python train.py --num_hidden_layers=8 --hidden_size=512 --n_experts=32 --experts_per_token=2 --d_expert=176 --d_shared_expert=0 --hidden_act="swiglu" --moe_layers=[1, 2, 3, 4, 5, 6, 7] --router_score="sigmoid" --normalize_top_k=true --routed_scale=1.0 --balance_loss=0.00396 --balance_bias=false --init_std_router=0.00653 --lr_router=0.000911 --num_attention_heads=8 --num_key_value_heads=8 --head_dim=64 --vocab_size=16384 --norm="rmsnorm" --norm_place="pre" --norm_eps=1e-06 --positions="rope" --rope_theta=10000.0 --rope_fraction=0.5 --qk_norm=false --attn_scale=0.125 --tie_word_embeddings=false --parallel_block=true --init="normal" --init_std_qkv=0.0233 --init_std_o=0.0 --init_std_up=0.0233 --init_std_down=0.0 --optimizer="muon_variant" --learning_rate=0.00779 --lr_mult_o=2.0 --beta1=0.95 --lr_head=0.0037 --max_grad_norm=1.0 --warmup_steps=200 --schedule="wsd" --decay_fraction=0.502 --decay_shape="linear" --final_lr_fraction=0.0 --batch_tokens=65536 --max_seq_len=512 --doc_mask=false --train_tokens=402700000 --max_steps=6145 --dataset="wikipedia_en"
Below are experts of layer 4 (counted from 0) of a mixture-of-experts language model. Rows are named router (the router's row for the expert) and show model dimensions 128-255. Each number is 500 + 50 x the weight over its row's rms, rounded and kept within 0 to 999. Numbers have three digits each.
After each expert's rows: a language model's description of what the expert responds to; "comes before" lists some tokens at least twice as common just after its tokens as in all text. This comes from a sample of Wikipedia text that the model never trained on. Tokens count by the router's weight.

# expert 14
router:516571507532527579458471421497500501477467438474482497557474500537482500470465537513510520541466509425508472396467433575462549387436518500527479412538557548490481533567583505567592504538588414555392575507496528482503481566385493517604541543453433515484575535422486465499518465491499511467377493564522559442470496474527537517555463546351589468488537478523499405455514576481631412523443
Description: Labels, headings and endings in sports statistics and biography infoboxes, such as (0), career==, Strikeouts, debut, 3), plus plural -s.
comes before: " |", "\n", ":", " ==", ";", "=="

# expert 7
router:480535495528575479459462562517512478551401581492495490492433529596464463567418497506536529510336441512506455351522527386483546516516535387545518450589523472462432589485472615522549475505503446477569587536550507498548454526451629509552483653501456508451470508381590500488509482469487604488477570528532572490487498595608529501583574534491560449500577481476522532500497534512422467529462
Description: Country and position codes in sports tables and lists (FRA, FW, GER) and pieces of Slavic or foreign surnames after a capital.
comes before: " |", "E", "_{", "G", "IN", "P"

# expert 12
router:421520458505508538521574412610544379478417555356332574562546464544486488455474453582499545519448525472488428493453478551488469552479533451560376542487580551522486451546526524490449406551513510475502462541507570455491449533393501504452562569449491530480535494518481523415469456560585485487454446528508468494441452450548442461508459453542496542476462486507522512543465572576632565492413
Description: Colons, sentence-final periods, semicolons and clause-linking conjunctions, such as Motto:, clashes:, while, when, but, However.
comes before: " he", " the", " The", " it", " they", " she"

# expert 24
router:532444498496449570569591484482560530484441458425417533431467480501572368464415576487550511557551469520563409475475489473530458581439509408560502515500611443505525423499471501462611472564557460573482572448532592513498434540431471538529551546489476483530495467538477494470528505542514534467503402407489605507495482489529515584510484503451520528510486437476555461519606485620452465486471
Description: List-item hyphens at line starts, heading equals signs, blank-line breaks and word-final sentence periods, such as "- Address:", "==", handicrafts.
comes before: "\n", " The", " He", " In", " It", "The"

# expert 17
router:506595398517541503501570489499570526501443542444425513498506477542492516441477555545500528497543528583531495455503498503518449495476423429526449456514529412501371510585504538492449409589587475520514448486454500405463523519432489522461535556433447514465550481479489512480561436562527517574585478433477525546453499533540477477519486464475468482451550384504484485509479580548483528511466
Description: Prepositions like in, of, by, with, on, from, during, usually after a verb or noun and before the/a/his.
comes before: " the", " a", " his", " an", " their", " its"

# expert 4
router:455539383492509522447618598578484473537515444474468568448453476549458407366443537539539516524466513539583547466529511449467497418389510410504476478516593517552491521642466462501502381575607427416516526537519532489452445514431483414454544576452518403533486344478557516481542459544514600543538436453452550435436394500630521485539453462446405518494489417482543416553411532565535467512460
Description: Past-tense verbs and years in biographical or historical narrative, such as released, held, lost, traveled, 1908.
comes before: " to", " the", " in", " by", " a", " that"

# expert 5
router:532584456431532527519442528515643538528497484520439518545414493542485487409501502462576482584505388448499485476591547423518501526475440488476544428539496591487454470540519502537475481537504494446474495520517579500583507579525534474520522518417457444527582500491564572459467500496475613543490429547562499560334468448474446521544502494461538505537514427447584415550509519530557441541395
Description: Middle pieces of rare words and names (Con-fl-icts, Por-ven-ir), plus infobox labels like Clade:, Binomial, Authority:, and date-range pieces like –19.
comes before: " |", " –", ":", "5)", " (aged", "6)"

# expert 10
router:493549467519563502485471488540471570467480539451398502563505499487487531447485547561487414517435466394530424518553483552528492461511499500502473473538524484505492455514449552524502477607561519470444535437508553553561494542511517538528493550518392505479519496464513483431545443539632591477454490461553467503392477482527506557563547511406505466490484478541561423481496555561549526532496
Description: Punctuation, numbers and abbreviations in citations, taxonomy lists and formulas, such as p., al., dashes, opening brackets, frac.
comes before: " |", "2", " 0", "9", "3", "6"

# expert 15
router:486529464539583539453433472501565531464551518468405526485481432535547536503426594513510464521470487445470459485507451514432511485429511514481450453483482489450488474583460527627591525576610459453482575462526491439614477553455489581607515498511477415481490482381510456435466430520653636507450519499471527533435536456455401513514609508423480465473540480422522422450532581537489466486508
Description: Digits and number words, in tables, coordinates and prose counts, such as five years, shot four people, 25, $3 billion.
comes before: " |", " years", " km", " m", "5", ".5"

# expert 26
router:583498482474483529526516511527546473485442465431426492509533524485521482543467574591512395589490520465593545524561440549464511475499454482454515525533546454517470447565507553497389491586498442464469574488345518464474371492491469492516498558418538532523576439479404561519502446543524565576498499537560564418466457576472488507497514521449440476462511499478484484499531533586590519559508
Description: Pipe characters separating cells in wiki tables of results, elections, statistics and climate data, plus |---| rows and labels like Height:.
comes before: " ", "\n", " 0", " 1", " 3", " —"

# expert 20
router:547585511529569536463509502642524534562439555478495524574407479537408560489588495462525474456507470414545549487461548513469544504485465445504445454524574599504494443550512570522421439571531492518512493498528500469514399494511469439467524491511450526382492513456494536438565510562602602526475517477481595409519476421469492537528642552465465475605540461541438488499463515537565478460509
Description: Newline tokens ending list items, sentences and headings, plus section markers like == and ===, and sentence openers In, During, However.
comes before: "-", "|", "\n", "The", "In", "=="

# expert 3
router:515534422505463462492493471490478552543462491502435488545490493515505575503452577548524517571478543464471539539534518474420521438482460469593449460544616518512503444551556464599561459599569435456388473494413518497452482537487441555541545576500555369472483491411585595472558454456556598519511493489525517460478441441565458575517507447394493530537427448457601454528506539568591408479483
Description: Common nouns and noun-forming suffixes after a determiner or possessive in prose, such as game, role, alliance, considerations, similarities.
comes before: " of", " in", " and", ".", " to", " for"